config.toml
n_layer = 17
d_model = 224
n_experts = 160
experts_per_token = 8
d_expert = 48
d_shared_expert = 64
activation = "tanh_gelu"
moe_layers = [0, 1, 2, 3, 4, 5, 6, 7, 8, 9, 10, 11, 12, 13, 14, 15, 16]
router_score = "softmax"
normalize_top_k = true
routed_scale = 1.0
balance_loss = 0.000241
balance_bias = true
router_cosine_scale = 20.0
n_groups = 8
groups_per_token = 4
init_std_router = 0.0272
lr_router = 0.000406
n_head = 4
n_kv_head = 4
head_dim = 64
vocab_size = 21826
norm = "layernorm"
norm_place = "pre"
norm_eps = 1e-05
positions = "learned"
qk_norm = false
attn_scale = 0.125
tie_embeddings = true
parallel_block = false
init = "normal"
init_std_qkv = 0.0215
init_std_o = 0.00368
init_std_up = 0.0215
init_std_down = 0.00368
optimizer = "muon_variant"
lr = 0.00629
lr_mult_o = 3.0
lr_mult_down = 1.5
beta1 = 0.9
lr_head = 0.00735
grad_clip = 1.0
warmup_steps = 200
schedule = "wsd"
decay_fraction = 0.911
decay_shape = "pow"
final_lr_fraction = 0.0
batch_tokens = 65536
seq_len = 512
doc_mask = false
train_tokens = 475200000
steps = 7251
dataset = "wikipedia_en"
Below are experts of layer 8 (counted from 0) of a mixture-of-experts language model. Rows are named router (the router's row for the expert), up (a neuron's input weights, with its number), down (a neuron's output weights, with its number) and show model dimensions 0-223. Each number is 128 + 32 x the weight over its row's rms, rounded and kept within 0 to 255. Numbers have three digits each.
Before each expert's rows: "mostly gets" lists some tokens that are sent to it at least half of the time; "raises" lists some tokens whose logits its average output raises strongly, later layers aside. This comes from a sample of Wikipedia text that the model never trained on.

# expert 93
mostly gets: " which", " where", " that", " what", ").", " who"
raises: " point", "st", "tern"
router:151144057111086138176153134127157158184084177066182170110135091122051100108141088129129202134150178128132093084165110162122095081146090145074124103136100179095179179146082192134095142078139119106135143080147062126109104170087138052116178128090121153191086116131144153122079122126129094136140094110142095151129099110084172143060097136124159087103120143091157162108118150121181079100093163138098154113133134141135137139154192113133100125166090146090156176167149126184107159185131168104138106076109109172090108123106154134103141110100125147139093158152145108117130160115144085113127157139117080090138111138150063148126130101130083166084120084156122117049179115152161126148200
up0:167141125113142160130081167151106069089110149133102155160097171152127128143181139078103087129144121146113129117124166126123218126155085104113112115141175123093151140143106167099167108069138137081092105125118126118158108177116094201155142164152154116121123129104114191108132195158113115163120155138152174107136135159091087149102129114067069117089076105146096142054195156133118132113111167198118137113151110076134074128116083182154140122130127147172078026122102215061137140126136123135134081125160111164090172124175142120140097120184134098133090120166178162128117108145125163105160105121077192095126168120187113170116120130093106152124112131160141172113086185130187127056150
down0:122096096109182092111173190117126099097074104148115179159107148075144119099096131166135161173100132100124116101086169125117072124102094134109164162131077158095139111134203081198083133083141146114175188106171134083179122154115145086155146144130096179102130109104169092144132077131140144153113132078158188158119160146058186137146150113186150097142150108120134156111151088137154083107086081099142124141118156153134112133155092121132092113134149171059169137119137160142182166123110130132204142161103053118111130094100117134174175089142069106137088148103114102121166173124092109139142119073137128185070053136084130123160115124121183118078161105144127162097159082082191148099138
up1:101111108124134144083129115133092094168155108171076152120087076125096102187130087122104095110128184154196117075139128100138142162154155154113090121143143116149096127138119099147164185152181100114093186140153105118149079115103113222149088108148061169129163093126099212108075135182115161129172060107138161069134161114099202104138102118134181114140182130110163116120171156160080111130115048079147121153155102041150122111160120125177136132099163122207118108110141146108143102142145184141085163183143121115121112102128179135120105098172078121116138080122121159114110162134135086163155168098131173143164103123109118138068141166087118172115130144151206157136155106098100096142127
down1:127127177176143197157110070119091121076149122157150134124169116184108174137077101094124092196167100119127085166105131147142089202140173134147164137069093125078123066103091127133165128134094165133133115149111174130138128112150140055127106146164157156062113103132112135191096095125099198056104136120114152189152119150153097101139188088118104084132117184099103132111133092165110168169150153105097078153134114125111138164198158175109130108099095152060096202091114094136113135180162131159115121161191165123087076140140121124102169097116114092099130133137115061163136111123167175128135154145088131162111096126112149161119118065078122124104124138121128204113113141098125168119059
up2:104130071127094141105133073126165188170116083116144116142101081100127129124156113134137157139103115122114140045126085129101193162154139119164142127180157118095082163116121058139191093112138124147153163077129153126154145129139111120156115101142084098153139131074090153091108112135135170078090095092117127135127115199151110049119226171207148129064080184101117130167152174143115077138120129076083162108113164106139121144143146096072116148115138088145095151184076127154115082118145087177149204123111145058132140093050157170143185130097142127168125097142132145144143142202103088152140062092161121131086138128163131144137166137138143133159145122121144132173153184099091104127137
down2:092142164093162087108110144172106098121215124082164162198115129132081111156146134132180110128185117166086074119136139145177129141157120107100154097126071157129094051111156093186143139170096066175150194179118130085179132145140135113078164140169141157187103103125122098127114151140173109136173175132125164131177108109091124128081096069150116158182138187100149085118133134134109076114109136101082113138155145128095177125085067093154075111067086166151173142080142126114142116107111124107087114168145064072095139169120065120142165119135119070130152138132105184133105098069102110125145122114123169107159132157169129122105077181122120142169136155158142069114167117100080161132113
up3:133129120078075147084105112114075103115111149254149188145099191145118115065151143096137117141152121136167113148145127136081154131158173131139140123074152123115125129124119079099149141072148168140127136107115115116132136207101097106114089139129158143139136120110178157158148118125051121190088112095134116151146101116128185157124155091137129171073073179139171147099106124134158061123116159128124176108109124145113148150158079135165104102165070105131162114089133148125166153109139073140108155120166191156108150126142220127115133161161151079068144149160186098113168093156139138129121113087053177120090142125153127141149153123115134118138162115131077202110086142068233167111108
down3:085140176161120152153186193122149147190095106097081109144182183136099107112076110117121145076072114144132122127133124146131142071151152129108158115127166135149068118144192091144058117133151164103096088079124055138146124053073118101126159162087097117150114140186127114127047124181155089136166086128151109128110153108088126104115092126124181150128115093131138118128112101100129142111128164168186121076101149127137094210066171171126079156114177158113141129129172099099142158142178134174109062078094095144122110091083157128146091126124126178169086142118138121171173083128095163124095107108178126145150081128144066147163162093140117143152160130174171084139079129192140099159135
up4:153136101122128157163141096136114136113099091152187197092139077142161099123057089143218112145132141103081157149105094110101092175097146132095122095123163124098130052079156106072119173142152177108177057176159157117159144123129156181163077143161080157125149079091079150209086096059146141164145115191150177206155102130131078136131153132128135147134098149132107098118155132105143199109087097122115087104139147058094105096155160125171058127134143073143118091110135128126117144144148138126104147127120122051179115114123113154132129131129126166097126116116099137134124120185136134145170151156099151111137097211166123128116081113194113160121141129124215115129147078124155112115135
down4:137105109108188055152141128105079108129171084179112152145148109114176096102146135177096124167126114131143114150089155105112152158127177097131125109147155098113152126125168145114171133145119160117163118101102145176113163118085120122120105101114057074143102074109129110162173127097118170107117100102177140115129127141174139138118187116121142099163140135091132104104133133163116031133101103088071160180128085197099143119152073134138158154105110110090107137078164103125144140087096166149124167197203102128122140219159119117151140081159160076137167116184095138190114186096142137124105111119091190116113137139145182130156139104119113085077070184119147214097075173110120165181075
up5:123160157166136169133115093138137122102136153150120110137137117113108195102172144144105097073107183162172158098143193155117120113086161130114167142114162146255173106138040098110175088136121093154137163105115131094164148171135111135161129140157091089180091080111091148137154092129109117114066132103138069120161091135110144138105086137159170161162154146126077116151135086125126176105123157119083056065189108168136125181138083105073080160147138155128205081138152139088148126159122162085146117150184090127095107079126126105157156085095073121136097112112120121157148144103129049144098102149134102162181188155176132126121148119054139152140121098110111120140069116146143144136096
down5:136117160159141111189136171096115147157108139106119182130186118126115095120154094156119141158105099127113117089132075128084097108124162098113120077163099093063117193074190159190132077114160156102108079132101037158130110097042124088120120090102157145162178120134116126089097152145153105138182135200146080145148171122060112123148188120084092096092085075137171112151106110164119130131123097095114147134148123124149108089058173170153191140084194091151106138148086145161114103073097126134119142133103083110170097116116141112113154190143133168114185155142105169116103148153147174120149156173137174145099093133062169078132074128148122144143144157156147177148172114125142072117130
up6:091103129147107140159168064120157115121137121189152119127115106134130075099097128116151145076133149106101177128138058191158097084078115069071108096125077142098101155102137089162123149090119144143128158127145111101118122101152098133170165146146134174097096086127125138117157106095173108134166143208156034140107133140107102143127084065167137165106185071133160191087128127114150176137084152147088102223189123153137127030149134120035118146115105055152168211132123121125156089068142132120144121106168120139170148108138119151136137091106153177113100105114156156159121150148092167115189141146122112112118132178163088109142115072119121167149137131161081108146133147161117110092124
down6:168125106148149141103128105124104106127141131136186083134148156150128160115141114113128068155124154148111152139122158134126099183148143154174101147152164149127148099109117145147075148164109117175184063116157083068102103103118084139095088095079092057168190136126104122085099108128096064129120101097143178085171186128092161144112099215110118087174126148157134127135063142082152065154091117136161156086077148140113097147111197156141114150151159124086136148138143158160180143231161137124073144124131162094104068083079118131114076166153053121121133127112106078069106113160125127180145148094172146148124138126146135169160089147135075103149177177120155096165122091134199113122147
up7:084101108086194113134145153114126122142166162083044092125134107125081140098125217140110131158099120205124134142142085182138111166128163130174138091125083149141070109109090139110124167129158147128177129127168126105103127129134158181093119121165166098090140119113063105166123115127140213080121172134123084088160146107146137097160179135102082154115046142136153116136165165137115141108156105107096165156137079179142050100157121151162151156154178134140171131128123193042123130127096093104076107110136133100105111115167159136134139059134100166091101167156143117123086114097117110120166133166104089164175063121108128150131134137117142036221106151124149118148103110070103120162137
down7:121076128132113114183068141121120121125182078094192078118096137127201165165118106078155133093090117181165112095071080135110152139125203109110161119091074104183069089090056157135123132158145121133122116061141119085089170079133087125129147180184138111098107183148118132135154138096111103159105103104141096135109108141142148134140083129118078134128097147170119127167104146198093173117110125073110148116130189135161155115102173141136203103145162169107123103143148157060116138128107119116097206125153145171167157147165101112132124151069168185117130086138143156139213126104161141173110110168141101121115155126148072145124144120102082165169116112148131095207084121145077120122137
up8:143059150136207073203082089155136104124099150139082139118104070081122160113166125127115156095118131142192130110137140113095087126128095165181078109141192134170147085149153135116131209136177116125111094084172150148113120143156135123117109189147222187123140092094133172098123090059094124135072151059141163124132122143147088181118144135129155092100155079081082112099131123123048225126125152153129135125179126136103145146127144131187112084109123142117146186139120120126133153127092135084149174209148103119126101141128081138157127141126069088134194112120102141150127103095140086085110095123093151161122095125115138080112129130161150164169128114132112148167189149190119141115115
down8:149156173088156123142113105092132141107218124131139136111120127145066115111123126107100121120171129172118061148122135110142175148138146093126138120092107061108093175114178165088157100125090173177178205139109089125153073147121102141163107161108103154103130138117130211136139113120168042095158110119130133149163144148099198118108196146112199122112120157149121057135184145148146075126146136165137115140092049074143093125154133168109141097087171116112130082112121178160118098075176115142093096111115142171063135124150182131115102132139200098092114141183169097142114119108128151143195080093101066093102155135035137148092155141142119146172116143114132090111105130166120156117135
up9:142135135161130122193134138132169110150135141177091133123090105144139135134109122101140140117139142057146133148141162112138152162176124174087138193121228130081083212119163146124117145123129164158092078125159082162130128175155065109152100126175068110140146168111150152156123144082112125136080177117097114065106118115096173135084099076100105151063144171135127103164102099138119136083166114163164133117088098048126087110122120163075072088144150131110159151102093114096129077168133146165171121084108122183123106153153164131129120109167030072129148193125059094154202109097192107124119093109079138139129122074157102114119142117115068148129104133143163115125139108125147161183128
down9:144109149132165074136113118115143121121116160162114130127139230113104085110108116142126129133164110151124132127141155102111142092135079163128109101078155188150115106094132080119123142113138127096178185090140145140132099105141089141113151110121125144130099145151170145127079109136126011151116032049168158175104107155141153156123167154126147118145141146079124172110066180164118155102081104102089144112110133120141142138122190182177076201153129156121111069144134147109025146152067146113130066117183130138168148135106119128138115118116150129114111144111113140135095091109106151117098161074189129110111120159164133224189135145117080180178138196126151117184100140110080144107085
up10:137109082136110150107180161110124124084142162119081147153093159135154137102089087120103160130113147147177084192096122118183144150130106126094138142142095142078104136155195157135049114076122127120105049119139155145147189143114149119110107108061195079110126100131146128113156091127143110148174163125164138136122113107109197080147168207154140201137040149161150109114076041074121077177123097119077153091055100181146067142129122165093162103163164087104114080167122099100140140153126112152181150170087156141113103122159130122117100112123173173061133149133167156120126154097124172167132153082178137114082128143160120127140119064164113116104119146135163090117126144100102139111129
down10:094138153105053124119043098129138192145117123123107153126143101133143093146187141167151109067195091187054123141149140082139133110124078111145118155146149125152194171157078171170166106070158115157136082174081131063144116114165183133109152127138139143178125078146096098070112144128147158098127069126164115103067135154166093134176173092087105140174204153105079077126158144131162138134142132149143119133155134095139165131091142137116148095105139143152100135101078075149163137079141151076063160128173167125083106142155115159145088153134208145106070109196119065135087106129137092133125153172122139158111133137124136147069108112125150129134096144089161169128085167152110102115161
up11:117137158127109164068135106098093143178149093122161128115164098020142105115087173090127122117166089082115115217133148174144137159127151134154080171098127139114132129129093148176122073107136048145133129176118131118098148147115111121137112203127121161083097199099185130151191114187118173134108138168123103146124118154119133143103116160131156134118156073158151092172090065145156164131188164142154135121129159089122164118145119114103135068128077086139155120161152115101160118097117107106134170136105165151145114120104132112093091097114156136082087094127150116167120196165117184090042136135133045143185146138049140103133179125144155120098160068148092174144155150143095155063124
down11:132159155151130182176116158088044085062194118115163104121159151129107131128158114134134083154117090132089089148139150118120157164114150130109097107118106097140109105079177128113197135104134154174119091158128160156127112083100127128128139151134113124104180187137112107140163113126076172069123097155080081112115106128196115164095137111149122049114101074092088227116163137141096192156152178077091046099151108089126136155169143163107161121116142153112117148149095119060149099083084120105129104152134171156097197133095105119127140072138146169119154102144097123155186144120084096134124099120092190140177148153160127132115130158117138124176167141157173170187058140133151069115142
up12:147124110139107164098147109091111140146138077106126105122217116108127172149163142149110151108168193138165145163112092104125145128058134080131181131138066146122115137123133161091100170156042076156154150153166107104129091111138136190129145139096179162089145152117062146139155133116122194115113100107170143086130119142179153132136111090120119198112147133136099131175094142143127146113088116161108094143131081138125111178143061125110147097155106085134111139150107095090120123107104153092091071120121131169073120167115100154095114108178180133089153092149137152148146173117072146113137039109111159183179163189094163147150149108146073096181031159124104144121066103133053188116119
down12:154136112090146161121129142130107193094160140113152103108133129199055154128173093117223101092091110168127145181181068109147102118156202179184112102149085136086171113106083093095188114158155148086146086161176171149096162125109103121151122122104177073070115064135137103211155118139157193126122141089159139189140082111107073121112100192141134107108119158057109182106120135094160127117111156113125142137166126134170143086137141155116106117152138137154113148126140136093101143125120103080128128148149105204081067138136125139124148155074051105133094109151117103109135118135135059127119155175144121117163133098153101093150124158062122115162110117114075103176124110175162149157129